Experts of a small language model.
Size: width 192, 53.2M parameters.
Below are experts of layer 6 (counted from 0) of a mixture-of-experts language model. Rows are named router (the router's row for the expert), down (a neuron's output weights, with its number) and show model dimensions 0-191. Each number is 500 + 40 x the weight over its row's rms, rounded and kept within 0 to 999. Numbers have three digits each.
Before each expert's rows: a language model's description of what the expert responds to. This comes from a sample of Wikipedia text that the model never trained on.

# expert 43
What it handles: Table values and closers. Closing tokens after numbers or titles in tables and quotes, such as 12.21%, "Mine", 25–18 |, closing $, plus nouns like management.
router:471535480474541492544421568488489459527556518501437430459529482486430476485530484514484541504524532478448535492541514546503512476546508500529508481531534544541513443508467522487436531522491548399431536449515479524450545446489490403510478470422515453498492487463487505436455525486499536470549541601465544526474458497570496434472532584565439485544489438493522455494514564487457535516544512488448520526521480545476565503513505608541562525476458493559472492439508485525526476523569511474577512517440497509484499555450532533513557553534473530473434502477472507470447586475470575576
down2:452445504499484459487569501451522442556484459438617511495492560424486503436501554596470507574563503474432492467494474522533394512462475519551546452540483499478495527534476549537556484546504522513445495449521472457545487521424402477553488525509535526493494543468539465468556508496541436496569517498476573494426500515500473586435506535502527457491543543539491524580394502501420504470471555480537495471527467485556461505499554479508497528509512505566529508496521472494545439531439451502471475490502565534529467497544470432534514486522487491475425567480502475491503512543554516508
down3:469446484545608584491507529533448442558526483491487443499518428506583486456536416542506493504420500513484477463478513502540475440502491477454517518489548512481460429518526529538558437439405497535518479547402468533568532512478500550532535455515526502463564504525449478484501437508521492500454467514586546512601570512544483462518503453531491505585452549530524479508510519449478489484559501454542460507513517450529453466475452450507515479534582444488430486525552536530495463479436465542552516567527527497517476476459558519510470499519488408502540466473480430512512520479447468484
down4:480543502562492527580547447508470493531485450484471548496528532446515488538532510508510366516548466485475478468472456460586515391487520517526520431501440592534533580550477451561436491493537479483576534483522459501570435493507531387537509541500444462539473519511536497529516455461567527526489498510478523441462480516502471524466537499450562546568585530481462507536522488463507509531503541453575503462529522536528454423426544433537540454493504464466531484514531539493480469452489513470532475550448481456497554484544520461485499506534494470414521440444483480502472458529521466498
down5:475541489497522595476525504485499482535454483564534521508508481548468418521506496498501484547493503446499497490539512410541429505488520506534594555463457463530465452488516504478524476495489513539506474493458527486474442441452486489490502463547533505511521488528492506500583568485492430494509461586454525527487449550421457505470530475511525452533518452484511479517512492495473416404461508554511535481512571555494544495572478478546502509544453496510558541452483535556400392480477505508417504468486470520544525467520462429488498487481445522493557469574586551521601471377518520508
down6:457499610474533483526531516458536500494532584458527508558523479546519498525492529448503482434441573466489471581500498463504503549500496458488432456514498567500554446557560584513523492555457457515525418560520502520500484472486487510494506495505519521535490433504507534468476529603500549465472514554480490437448504478506590465544535472490532556499523420483501483502552460491485484482488507562576456513500485445477560412551491497469491471499471574471493483470506508484522430423533486560486452538528388497469581553502529488514509554454502406518471451530541476534422487505435517504
down7:536491466469449560431471454417418458486447600486465481474418461512510472471450463537525453531474564524466483482480521533519577567466564545571465512476574519481526550485516543506546470473437520519497485574497505551503422493509461433551515481472399548506449450502447437486501524450423494498529559471538492487526519481524512541579550504487449527523501547533503522480545434420496498492492576506520505476510549550559497495542479524521510499504479503459437542427468479493455554569517515581477450490478501500445511523576511520485509540479498518516466472470452533493490562438489571476
down8:501510485525372477540486505450455447526445527508551508469590483553554456427562451527514515543511512459532447557513446415524474546557443485542536475491456498481543535497495503515506512514541503508479448553475519510481508504454567494468475462525470468513593481540503469438529541534577504485531471544526472492508572488537523434494488462463489417569458490485515560563501495519549499398509517489497479540525502479480535474481497561511472525466516537484521443532437519433570532540473449492449444495477399480586540485508556498525493486526501428503545492429573511552521487450436469549
down9:517496482492543514512441456398461559586506510489563519422489493515448470450517540510525444517533513417466474447528512498465584493473458482454512521506484503481562447469504470490482536583579498517473495552425475470532533505530556483444513496482459489428562504550469475553556530575513485469484551516425538474529476434476585518511519506468531570522539467535518489537577467462514590484580477554418494554482470455436480442470548515511489535575544482490573487495442473492519473502555452476478498447446454443511530535503459455492556454504510549494519538473509505528546435519503510502
down10:482518454540475430417490512490507476521558508519435505500468505460499481462511492521485486432440516554469515542468521537621481525463440543546538535450439437494451474563467516448585476444529461476627515498436501508462470514487494503542573517588466494488565494545542535494487482515492567470422484503574442513456513521462507541577497491458549500531476482521531433524444467411514522572501503534531514434595478486529551503529521418485526481532493527486555550515505493474537489463475515460454502478484426503466455600461523536444535517439531476472472493479519520514511540490506508518
down11:433575476591530444429504523482581460552470512491448444526560490473498531492501535533493464476536504555462455486536538495518487471556473428565458475498477554461411486439590472496505547517504493470490516521530455473480459577511473426522432523461533481512523505468502555501526474560485514517559527490478523443516406477484536530427517508525475556521556466450471488546495545509526523486542473476542518443520534580455469533418505545517521410474569441430496474519496514450462564466517468504452505511441504521438481475390515497474559499512483533479517524473532526493518545592524448494
down12:476539502433464458511509465498417537526505415473475501526521467448528524512462486506511545498554433449530531449525524486472481522442508461515521489427539579544522578523525522505517546472525572527545515468532468571494550449497515594476514488590445507464538514519529527502442474538526609470507466469450582542527462528547504451493529583506539530531489515497497482527536475470445415549474563541444493556554530494502503551440540452495486564531472520505474540522467451513506536491432437465497473454483485438541524512551518497443521473500478467472576454421503426478557439498440522540
down13:515485434499374429483493505473476498540531527518522397509496462486458504483446491536478506495492515486496478513512487532524503565521478547529521462534537452449502525487530448441527447560471579453509515492548505564515431465516419526454491518506493466444552493434552574511498544544535345476502487493525522501515484516494508574492472505488547526427528452494489437541534463496539557493462485525563504480466508499499537533447462453481557502513495518540531521535589572434598542422482498474474471501599510473491475437503550475488461487514511482459580557519541463478570466527519511511
down14:536471508505469581560480522485548558466432589526557490468508519512537502405521438485495519422490450479485453525521524492465513549529472504490505461531478533418494527498445442518551489524450467371528547506410534471485510491486547484497550506455487510478496518599472498508467510513535471563519517548428541456525488524476510513489433511534556505476448514503513553412556512512479513474483475512443509535480460531502481485482532491566430486466477436487558495475437424455520509507490465571628527445448543471513491470435525526407546518494548540503566544521486542496462524523480479456
down15:479490478488571461413501518413445450515515503538516459492534564492490444467408491504547491535512484514547466407485479601502530538514533549449468454513472527477460497530522517469465436595496529496530553486517491524509477464466520520514505526486477499429522503388456514480513518560465513479479616512547495448468487616576502521510417549506522486540566480477521502501481484536452582496522521473484441512449526528503474483519463474475514500459602471452520528445529502524499563445508498459507512433544510499461505449525440424465555542511433459533523493533469511535476417461503524487
down16:478493528492493458480544438424511542565519513477478481443479496534475516574501535526495466553458540551533477607584483533450470494521501449445470462510495488483474460516568446488545516394487470541483487596475539545544541488484536522496481417532582518523498525546494576511514535505492475563524482499546474539492430508496523498562441515477452510494508555595441527481461549491515488534428470471470495452542455496560498549488518456512493479555490503529490412531494512440613443532510474450485583491464488550418527526455518481442513452516478488475498458508586455521476466452474508475
down17:509492501493499580447498571471528511492519502531523451515497467505477462472439500511487537503508506454503468520483472453452493443478469516499488547475402506483591462458513568509515474472475445479445468574563511505506532484490412513453528493497446536513498464428561427461508459547505518511476505495531599438446552507490490469460573563501479497564465507440463568471541464510413467500522491460517484543564560574518529523556515442580534491520468522526447405551512582540520493452435550508535519472487534507564504515475565503539578504523513460525465561475478507531483544499531391526
down18:466466553462490536534520546443575488494486513527532528553464493471476592480465493555458510529540507517441523484472525496497543519542490475482449489495388502518488526566553463467564531538513470504419477519470447494573495495538460555451488454566499442520568485484513538490469484525502479603464480445521437580551470560441501532516528565428473523479563444483539507446509425568536465498466494566465490393561513441485496530542469494414510523501485496514591540550533472503518520560508481491481494481507559503424519467494518518497467531426474453489450494441480482552565460503524473504
down19:533473525549421508491468527515473539576553531503454472508531522440445489510449433480542498456479407502472463434576484585494567496524437493516564541502403429457438543525552527489495504511463468561444485529487479528480443557487482512462510405561449514468495496523515549495514474477423519474487541552544519531477518531525420478497486524481509459447468533529445455522495541475511508512477516509452499512487439572506529469555483427433477515536479492513458515491524517502452552516437563560524449560427532471521556490464480522528582546512521429488525469548460516518606470480526489462
down20:496505560443550536428505452458496522471485510525568478569465499556530526443454551469463490547532517557454502541523527469489457499550469505484528469546554511502487478508480520505508465463497512580426544492503511506464523508490489492484472493587494482506415449495517520449556489462481586439473516549511456527468467451482512494516501520515503406542476522507513451446513484447435499556457459592495496451443495533431539525450452537580501550508476539467537468508518590535512491473605498454512506515554571542518441486475577533501449512452530578456504458471478537546543495413588446549
down21:502481467497465496444500541477430544570525513532541497551443498450533479472426461509551524501491519457462434464582548562565496402528472484506542503484529479583437507430431489496466562516566545485484500495460455523490506534493384469500525508452456554534556491509458511480454481551472518488505502521560431494515419503597542482552453494484567453435466501507541444474504535446515534577516547465584518491436546485498569512503473505554494508457551496464545482513480456462465534496493458545509475578494539512446495519517563465471550509462539479501464569484462480525511493497546462428
down22:499505491513468459487485510468536476476490514407464544589527455474452502461514486468503487527463471470483490544514475520486548512440536532436516538494494483551502451561527579482558519443478522547554440517491508569576534542486469516479488507517517555438469491492517493465507528502471475487447484463488504515461494413408422468542513500530504483435477520620528414494475500561513486484540442454525476509529421431464516530489493457555491508485547486501484555438519503507510494504447513531473559418529515620515549487439472530586467529528493401497501434503453517575551564465518564465
down23:443525538583501441544521493498512561524492506467541516522518506370468478454499513489498495529508513460484444426457504576532520514448498494420533498535423505494509453512478497584560480514478538488502517472544465412423475475515520565464459442433594500475465464529531572507499563454549501499419526514587477453478567523543431540505477490531482498497485459459492470530499457511499466481510522468500451520515480563554431535507516508519491455479527479609592551509468481525466440482463528482542533538500476476569427502506525500531535480554458544536579578494544551509494513506490506452
down24:483439487466459476413509480559473550479519494519423540510519521485568487551462482504472531565449344534472533509471539526535555537527441510482535450630488510483483491476498450482516468531457444565570552500471494474524497478532565526555522600492477561466575471557493551543536466538525509469535541468564544533545541494503439501505540546498469451519473523540527540479463483462491465535514468573471477463550523503494497481502518514484448553504519539496500490507438563489558520491463479537421464555458483529499542490512527491524464461527463485565505430499476402491546447455477445489

# expert 13
What it handles: Line ends and math closers. Line breaks after table rows or list items, sentence-final periods, and closing $ of math, such as $\chi$; also stray name pieces.
router:473538485472552483543420554484498454546552506505445431451552482485442478494512491513496547500521526496452537495553522544517503483537508494535508472536526561539503452516470531488440518543496543397442539454515484522461550435490495416502479486432522451507482484450492498440451522477499537456546538607457547502467467509568497445473537573545442488558468436514521452496535556503450530514528510493445532518525489546477564515503498601535571536487461488561474491460506487532536483521573503477583511513432486501488481558444525541504552561528468541479423506494491518477437589497470569588
down0:529502526464512589559428479522514567454416516493511539530454454466477515484486477508488555537554491555503487508495496475568523473552459438520448588447491545542483494462492545499521493543516456457475466480523513484515422537439454518578511499474511555457456462521494512545488487613486422540503491511486486505508522461448539501501586511516467525485480531508558468475521527473468478557465535545497476559487542522464497528538568465445520477481492512514516465472451504487421502403478487513576534456439505530627547453484595432468559509470549508515513467465421542533470504466424459479
down1:522479526484466526454514516509473389499529448514568475517576501532515466508486460464506475404564467485541430590542470464439547449586432481481586451407514450477465476515488493535574493550496480456500487605590499516526476495472487562563509497491492535481540491426529518462511465564494488481536577526535540455456502541586568475497448464524426461575536529495545452507477489532523508456506563458556514469420546548498519466490446516513492496495517496477511503555486514509503458499506439485497439482507482509447506501538566498477513522525480507535481507476445483552535442447425492504
down2:483485519573539482516528489419505451497521530482467544413473443455511496548468472455454485574458521493479442538561523505397422555456468538427532483461487468534533514473528425568517516480552509538536551502469490529515447438434424474445511437564482498509454457495549555560540562496494500476430466463593442580581503548539552472503452519482527523485548472487523496541481438551459428514480509545515486552488510533438503531493509531537446523440546514486477558475521585509451489467521530464550478495511479511522487469533546479474484456560494529490523453479550512585504508494484457505
down3:478538557494470483575464519425553445527482445583569480476478495505502553473463442526522556579444496483436488501478492448612535467575512490524528556513448432577562539509492521496518431500486498475431571513456542531458513505525543520479542522519509513520504520467520521489488568519557544573464491530511498522453514472507519533432531467473466444399556445525508500448484506525501499428463495461477409461569452541486492482513490525552449486498469528496506502488481438443487426472500505589490513491531504553460437509517534482501490477503450545522519527439544586514512421548496447544
down4:547457465543510543502496501452565470542474434398470563544454415459547488548500575521562508459474497452529482446505477503498515528461500472481480500484546439487508470506460512534433458434588496468491525473476425425470467553486521477605528457523574544523492547553481436490477527482541478477487492473492437539402522502434511504496451486556545536485542517477517533502531448515529420479464484537520500523528515515554485532509556530465495482449415527446511494473549533447488554535508541544518492536542537545536479545415567498544487488539463493579502472556480566532472485518489429443
down5:510497499512537518450509491593546451457465484468468469542472480560499495451464542414552455503528508509463454491520494532496516467549514484535443460486578428462498550475544436555595565448494474519510427426457529492493494493443475509484486487558488415428461427537502533531442553464484561424514511495522449532521507475479495477455543494559489469488514584494497501585492448543536513449478462485509526579476490551509571522490572533456522505499456551560485536500460505483480481545439518465432516515581480491466517527531511469590521509449524541440552510456475574561546510557506498475
down6:426468488478554503444478469509487490453477549595469519522522444505415466507451562458566474485518504520460478443484509529545467431495435560506591479538602571466476463499513486493483434497493526516445535447500480514487488450510479493504540488530509473541538507501450465533502529514474475463456564465561545523533434472477534496537526534473494534489477472477481494594540545470452499532493507519546491501559460488440542509602513493454464555414486483513537604557447526454492430559475565529540557561513432537476468523571436533510464441476488507520498498523521464525500532480432425505
down7:546550423478513487489509487502486488471593479462503540609519524480607445491440467504474511486538439515511457474463561457501544518478563515490539494494505579493472512482481540511474505592507514555497537464466543413533498471491553468513498518413459451412472480446452467469476480533485582570529476502419450482590498511546462512539458477490533469458455492521539547455517481447437469479569468559462485449500498542463514523538483514455527469522465564564507564458545492467497523499445500469450519562470447474491559457479483479556552476550509474443461531496544519578498463535517539536
down8:484466510455516505503436508534499543580526499531540515475503483427507506443507496448473470476546507511504481450430463498545451567512485485470527517551515490406530575602535516523493517536466457520489549501527468489479511441481609450501479472429528500445475464575505471516475488500457510536546474439473494455448471469565516522513470565436512518501540549470526548390546440512440469522509440509480482544514443519492512544453511543587486537511497522539555549484480490440498507512571514505571491453586516518439471562608450517536513465560515460561441472485483456492438469454528500482
down9:547489499513515443473525542513488555513522498499461410436551553544456498564519538450504517524492498510540467551507410475405475500496561514553489492476535551456488507520441489501548470545425500520463411447516469586536532481495511435464465465477456535508538484653466593523415535491500473488451463528528495480499532461521463479485436538496547531404471516553498505486501501488522518470504532524512482527493498493464465401572455563496480572438531471522512503550453425501530491523518493488471533533505500493565441587471474515509510471492530497508526499524467447578437475449455527485
down10:474498519514550552506484489502506577504524544535500509525504443526501508508556424473434480489501528540517470462437401543483491503472552484530449515505466521475447530497488482508537532474509464504528503456461497520528492549468495505484521463470487563455514426603469438504537531500449430472402506520554476569482550568507505530454479563469538548475445488535495489564511530495507417488519499484506443506550508523586483530399534468514474521508567495501529448540561554471470452540512521505520479515474597474557551468493414551511448424440394489551517459456513451574496510542504531427
down11:446412517482479510498444525502510552479494463583465433481507490443553475533468506514503522512490446496488528487514507547475488495540454476530440483402487523524551491515549466442489474486528508461491546490518547481535564493526522554491514480403458464464503522548453491562470457444589567508455513528454458508449535574496446495421448467496491532547466514519439451497519516464401504562510490518453511537523572541503442469575540487515519506515526494608539442592452465526518475534569480537489435514464508534465519552472482497479517583558548492475464455510495440501417510567501438515
down12:480458543538482439446562456479500505537512546488481464525489473527531535546457508572517578440528492522545512547439496481588456478486489487518403508502514443511585494469441493528505552501449568486479542488531506512506475447416501530477586522533533463507437473590479525492512481519499514494483530496520495522496456499462406553587448487511416531439506521501449469455425524513531507477500483448502487541485492536408452481475386560441500552482562517539471582504476539410472527548543462548474486492511513494449459455504484446464490576535465550521449475540528499497483538472542523489
down13:539496433465513492578520487576507434530519562480490552581446442533443545491503541512448523483581477545482481466428507474522416458496550537488508526506507481480527479446476469510517409483552490544446513528526478467481491555571497476608555436502507549494459510557542436489579543485482491498515500482438485499544493533543577569490599523461494451514455416520508530485454564500465461519509450488533467446507527499467458509528477487479433520435517558537468490432572535562473528517528533577511506465548436532493516529457530487462528519468491527526457429482526499502500467442566492489
down14:485522569483470493459515461508507614497462463521492549464520500514432526547472544547537538495514410475479550502509476528508512480511492495504518433497519468442468490590488524492482463587514455449514464434526563551562568461488574474514545514511487520465474549578459471541488502546472400461567502465494496453493465513617523594464521485560524471520489558511520502540448408487470579541448505464472491474472510529496461461553573451503524410414482587528511531512517524501476487478464469505522501506464516545456434512481433447484510514515447533539524501515537526468533553530471464502
down15:439497471546504536496514495505482523458444513466534522497486523519530466572518552493499552498518509558481494498504511497426524469523446468458475492542505553459436590452465546447483469477431509535508571478499470442467531515515481517561525542485470546404518538439480464526559541544485429620414560468402473508439480495481531524484513570476558500516568493523510525452506541552501598458536549459486505546510514529495475491503546485453495439593511479480469505472500585515454508473456443508491483476438570558461420530490547466575512447524519539488490492510534517497472503527458454418
down16:541523547513528499522490488507495514459533536480477493488472471488483481493552498550539468436530534476509588466499450510531450510458528549479512552488553465464508539474497477469496479537549376500477490437433497467506501531533454522441545535467468521457518480510456526441553484468529492447433503489567506451575505430508506432562475504496507493463524508463501505486527583483500499553553455571402458496434445590501479541490593503550557507481555503508480541440526603500430521524460518469593398544487498526432513504469526488485477491530477514499530542530576444487441516585541517524
down17:507476525500541496545527522519496543523490538472536472465423428434568537499467502501478516549484600520503483498490520463461518488466523443510471475443447493553541509582500458501465480574542494569558533488445504485502517477502496465470554530442466540561474461457440506480434577482525572453513504507493511495504562511546446438449496562567531552500425486510502566452495478538458453482524516514469405498498448464554503545519521524460614480531493482529438526530461544481522499529487571531511475472379478533497512534487462505507505492515466465423471557380532445499518454438530476510
down18:477510487527534565483570463484545547488430530481460520446497580401489481517472523398521508560562503511566505407531523488522492527430472489482531529516499533558520465592516527470478484483431467447529544473519446494543487544525445549520499530551507478493529460597483488536508472467588483547571467478494493517530501477518447488469444477539537524500469540460513490430489433522489489487518510493473443470545572540518501568466484520481464497451459523549524460509499571576482511469490509421552533516458498564515477440442584499431479482489521459576559534495501424449492435485488450493
down19:554527529582518457492432511531475476480517436517511519481448519502520440468473485537550403515467483494511442502482549492449514430536553527538476432532484548448484507516532512460574515500540542537482480487550541535445514519450480559489471477499489538543471507436499443447544587375525501448503538496526441494521583535556487530460538500482517512541529453598455517484479452539522523537475517391436483512499501515466539515575506514523434452491461512499519495485527509554439513499502445467553574453477490462528470512524517515539533443527519442490432579530516431427557437506523535519
down20:610524451564535498507454491550429479479518483527538460513535456489513465453487557519494544546466533500530440509519439519511552485549555424549538564533524478436487538518515556583537461475514453447474448414472480461424500517490458538496446450568442533458601536520449546503515512526578518488480551567455454491484475464465516451452511465478551477503433472549526481564507488504505450479425441506495528496480517465580500500488510490566537524494494453561448499462523474545530506558445522573515504456553490525467488487546477445530491522489554466532562502520558538546498443546464512447
down21:557486476444436500509418449517566452494461513472442433459425471505504466476513490503476530499479512512497528481496472520530525451530499498555505540486560526536522497495501488541550394406502541431486426510521543416492466543463471507455534485534449502502484462478509522504527518522515505500451494460408447475412497492454469504482497559548549471455520542603575494524562524501571557552527479526496437541558554487540560466475470534503520554484537484583471542518576521531521510523505521487525471446517441491487510494504381462600494535492472475426517513512555566462514544502495465470
down22:510530476478551487451427536530473522517518466499517570500518429540490487501491576504506479528508485530577536526505437507485472483517451552584466539465498493509441542501556507521501515508548471504557518534460527481427437442517437446431520452440514543499497469526467520590507493492509483530448513602581544497491473528481508556555426512363479505524486507590494524462506455526524486548501547479458447503457510447513549500511474496445482419620442493536438458574487438483523467523538514484507506440554450551542464428564538531510480531499499525499531489511494486539438515509532529527

# expert 16
What it handles: Table digits, assorted nouns. Digits inside numbers and blank cells in stats tables, plus scattered nouns and first names such as development, factory, production, Henry.
router:466537486468548490544407560481494453532551517501439431463543496475444470486523491515500539506525523476435538492537530543510501481537506494529529494540536546534499466516476526492448519525498553404442539459507490521462552421486484399525471476417521462507491484450502493445460523483491543456547530608457528509467462509577488443470531566550442476554484439510519442499526558495454534514524517490450520533532478555491557519509487598539561534482461494566475496460501486536535486525571487470579514514448495505493492562443529528498558545525472534473428509485488519472439595476471575595
down2:487540560510461474490469562497471476491430525548509463514507484546454580463449472524452530473531533497567505500432518479566496525511499533547482494457459473470503547506458483451500470484478548466509502511602463532482504589484562468440529551584493539499458435554453601505483541517529483498473505478399534497568553511518535541507464510512450519509421553455469468482477507485464516536477588470462433496567468408506501523479520514518550445488522521549494499556449450519515610556506469435559475479485497518493465485476466591422536464601480513471493528478509466513538502473501541474
down3:512453504493515475604536438537512488498508541528430494524441441537486556509465538530432417502538442480476517431554495528428536490469531531517484391520511502493592518505526497476448493493542475497462455548488541480462557548513550517552505521498469411483502525487553477468512483457573510488534501555443495483566453548525498514560512539462446482462513538486517469493507412464548513509480482574585616532562459519470475450524542518471530506493481519503484483462540543473540555423496466480521576470547484516384512549478497514413496483486442523436485485531468526462554482510492522518
down4:544429496542428513496526559459550540471448531473481440513549515520516449536490506539483491529533545488551494497517493504551522434456410544477576487475512435451543445549553452528462510502523525445463479446488528476442512466448425496496508464446589463571505532554468472541479474564465538476478427518487481480455553528501535580491576497528513524453519529478497494450451500519548493540542562507523494528546498517475485534497520525536596506490538494474500474461519412576466565578459525527472504522490517538525476415545558454450481462467480548477426528476445514528549425458428461515
down5:507480501497482562493495482470384503537519454463609456524433461531471475525476544508527431481537431456531506575541500538523443567508505496518503405522543434517485522489477474507551504508538486499464568489467490488453546472412569488497548499468496519499390458501540453516458566488610516476456495500505478561471505447515494454465492550488515553498478535495557532511477465458466531472498493541505456485509543523460478421550462496467435508484462515536484484509620465566505498512489521410459517483536499569525510550530572436476447507469504524473537573504470482520539579513515458456
down6:473471535510525512526507535428496497508533467530519430511562503515459525486478498482468463461479442489415468529463487521534513525569504509497446465510539460527534484456554488496540488454504476545524552543579505488549441499520527518499519407493471507509410534510496490487575517519429483471552496478502497487616511530432516518558458484507498482589530501461515506480437470522598530457416547504510588454502557542481557499469543539461583484508500536525472426479516575475457503491433453429493556461587583497514529481587461512540588506472496476414454526517504452503479484519504524496
down7:437456523426510502518468641470496582533517481498493462516492511502466514530495519541425537456544476468448533486480543499478467539519476492516463510458481492506526497532599539480490508482445517550535552559560507471499465504498441515465477454521493479515515518528517412532522506503470520522530482480443502492424505450468540471542545537543535493492482483592427404579410509514513480523445511476553550484484529508510520416543454523475515533492506478497543544477524448567505394555498514469490482550562421472450512525509443516471554450449433495580539455545533502487577495543532446464
down8:534501440495495512522464553505507453499490494503484488559504465478521447518509473476548457479508538520545568481536486487433470474556503509463516541587450545584495472472553374497502559461521448456458466463517491535484518554547449498423484464499502462451486552573538514505523483552508490424501480483573492487526500530512501546527490471518479435440441574470485462541463394525518493507548514495496451522437454538460499464473533502528522498497491563496417444508499444529582550541396484439495434536505563492515593543494476507495526450436533487437464574520505496456483534447569504517
down9:517485526590561488524465550528551474450558437524467505506465417444500521526561469518574513502522493507438496486474483508479435487545501469474494542495461494522523488515555453444497439470446462516461513462515582489503514494424557632466512550413478539521480488440483508493500519470533479502500488442542533537503577530602533458550504500452485509518502518487518524490532485534451500576527433554489512513495455558446468583519526469455550556522439514485399438484428494505549539498470480468558491566515551469486496531492558500436471509499489511491440475473433523416529567498530498468
down10:527526534490509457489511491468445530549560503593511509470447516412488463480500398497523503475502570472520426540502536474515518503433499500527516495481556500520534530537588530493556520542539547484499456513511503471537472494560551544565475526552477468531514469489515547504533497512513523402559453503416493371508489470494438452542480519509478466513522484507589506540484521544461487578444518480572480446526502519452491559589502525426424496436404489502509500526491524548537559516470537514497562471491479544528451496480516463491454546406542520483544466567443477515495472478537442512
down11:442571463463485530537429491515513445518513491479445512479520467497496495441493528509490471484518498467537487435497474526495451538459418507513461527460410514558518477492486544506534483545515456512495489529493496442569454475509570461518458501501537505458479469430521522493486484570453406539471504505521550486496503558469425530474516417536506506501528440577511516530545483505540564514449561478504518494500456572513495558545465474583496523532462519589453458490577418491495470528427454447589526566499472492504478538533557435424543481464475533549577446518427531494578450491558516480
down12:463574524496450516591513552484488536510464470522514531550525513498449548513463524482443541497551470484442477499441445542535474492449447506524457528469506488470526501483445534503419515556464489457469497528504513502511487538455497468408487580509421559501463512483489436508483513465534490536453491455450531524475521569450357533535526613511466453527528494482538482509520516535517483535435585551533478532542499504512516481588478456491443477566521505531497551523479452465478414474462514458401560535493527544501483491469462502573467468570446591494482481499561493478544500553515500476
down13:443474594466475501526509547511499489551514547547416501526415407456507526454547547448527512453418489469516506407489509558496509485514506438513499549498409545577413537501522543523541493526555503448472589476510467531530410503541525425494570520526451511444450511472493494489541471521542514515502450514504465503543474452498455498533556489508457484440521483543480456464490537580449440481565529525568494468504510471499459560483526480480477501486488489431484579554471543522504491472465530538484475505483540540483405529549531545471510497527520488526476496491534477489576503495376481511
down14:486460482441452509482497566484534468478533434522467457484493438467483491486511575483432499438510551521456526518523546484472524523416536517433557543450475463537512476513434542458522502443477492542478534558533516518503537573453489523503629585512497435474511549460527420481573501479515536521486489532517523517501519533452443516466464539525507491506518521524466485521503594506499559541484572485488524402498517539491509479507422477545477559544482469464503564582456521506468519517510540463395464477452537473530542412525492575524465438484523468485552483523454564544469453573480527501
down15:452536453480549470485538464506489563504481518506528435502482424508469436523516504562452530528425580505495519498549507471465492549508490540547473506562444475518458494524534486438500551496438557516445434465514495491477504528570522488437521495455443472516453428465493521521506471434475562527494423392592541542500483482504442479539529516497559516538557498540534567512543504524517435482498508555464551476469553551505514497510468462481559573490526557548492469500550512517494504459585473523491564476433508447508562446486479527510401465586537512540536474417490445446447460533484504513
down16:483567494515478469564521511499496517491469481534505495524511459516547570551522528491485524503430480466462490510548492512522522567477507502503465517478457492504447499512490493548537503531556474496508543560504530574484502493495483429471399488500488491521434463396452493548542427450490558519551563502453460571473461495482475466490413547517454479497550527498483502536528449484568470516537509432511571483520441478467492482550489565525487549565487490501481427468549561422488529548459504474489472427455552456540493479497555529539459481475494556350515490569595524522557533551535498418
down17:525557511500469483401540473496522487564406470481489518543551529510574530595468493525480525521454498462465526479493449443473545468503531470487424415541528453474522429536529556409432532542425453521436457453538520494543513492514474456513559489501532532451522586520500477535509583495575500505450524543473532413445445476478469516524437519473492505519573502525528560517507483439506455554432501411510585478477493450452525504517529562531520470519442528520487516467512517566512446533515531527498503512478510472474539517526567467462518556459508415485539506514488492464448478465510456518
down18:488496496460500486573451588511448521493558495598499400496535531549568440473529515478524486464530463496473452478529502506493571454491484552557521509496582527483482541567463445485491527482526521497494485560566532479518513511488524394505493520463477472472459559406539513523504410500504531520486504484474488438471474420527566439553458489481488501522506487476511490465478547436507487452458487438458511436535530467486480464532494505539477537587565491501435459603421502478460500490457522553477540529533496456506448533455473503622518538516557518502529472472457467449533469545534507564
down19:404477519470558492500411522503500552501526453538464559548493470486547524477428553491555456494515457595470440507476476503465475516557566535530494495464526540523541487532525564435515546529480520540374497462474414509563534538501516530496514515567549533479488473557527441555430470478552491472495463518561468446472541513521477406494484508473478448561525535537471503481499510537535545524517507571506468450503513507521467474545462508473500459494418551418457468470458451478579477446464479518527445531430541495494500553550502528506469471443428462500460487560579455517510495534473528498
down20:464436512454583483532533534416522471507512484524497492519465455529496516494409477470566478493498533543523585530474493546526512472443498492574571493397463523512489542516513499577504505516568541448502509510545546542484406491455518482513470425538473429475474548557550507505446495535469507489517472500512486453505540503531508579488502509554498507553514422444492548564562534537502496548543489387537470501424544535489499436519506539566493508541427546460570535535479474494438466465484495430489483515471443465570532433486489535544451500489509514468488476470421546522526533501523555560
down21:477586531520531570569476472495478512482427447481507521494556456452499513401425519440497553485534508529455489513495541440534538459485444496497488486473538462534540587520463446405506518479454482457558496542426457519515446523526463465468460601485496420405547539490393514564495496541544517463527529520490458533513511543562544492478527585573562469517443509460486516528518468500521521501524480512510510524530524538536490478460421504508553488484452498548456605529544463509510482510472476523545501474529566553437485540478490455477541512525550520559507520465455510464486570477500506466
down22:520535505514453467538423463475427500450508494509581415529549547485511505512502473486520452543504447451462495500549481491551537496487452499484517543424477509575502455487583497509506531543436467493496460475500501533521526504483559454458539495500543432437540614484459547520515464497473499483454562553478481447453539493537544469536492511549473464494475527502436536438524492588571506553527433434524503507487530504519450463476508451457532479489566557443490513478536444515486453526521435529503608474578539516497593520494606515465502558562491501507463461457518463479479477495535486585
down23:553590462480515550469521586505517450452433528498497525495526460513468534448518510508533502487515517527541545581482472572488565483541454506534464482524517433487474429516477479512464487462486479522487447459500573490387444507468500500471508492419546507426526559502491500483519484511447446523500485522470489459487540566532528569477453471486561561473473459405480523518527487521543490499545595462501514479469436531547462500473491437499492491512416528470495538540577469490440529500498463530496515530497449490520504476564473527522446559480524500491537383574403488513427572475501574487
down24:516449517493483541522440524555570531522578496499444519556455509503512446435511484548412461562488451508427518497491511526515502552519515443446495457464545501550532507540504513466507604546501451546514422563566439475523497503492487484521492520530406480466529516515502527570440506463487460486544524550532484489437584452526516476467491511490475514489489498501544580560516413426469534479465476487474467488549482546486495479593491488583447491407559525520479488454476462482462532494523522540530501543491529454493478493461507479435428486419574458489457486499569450529471478483450559558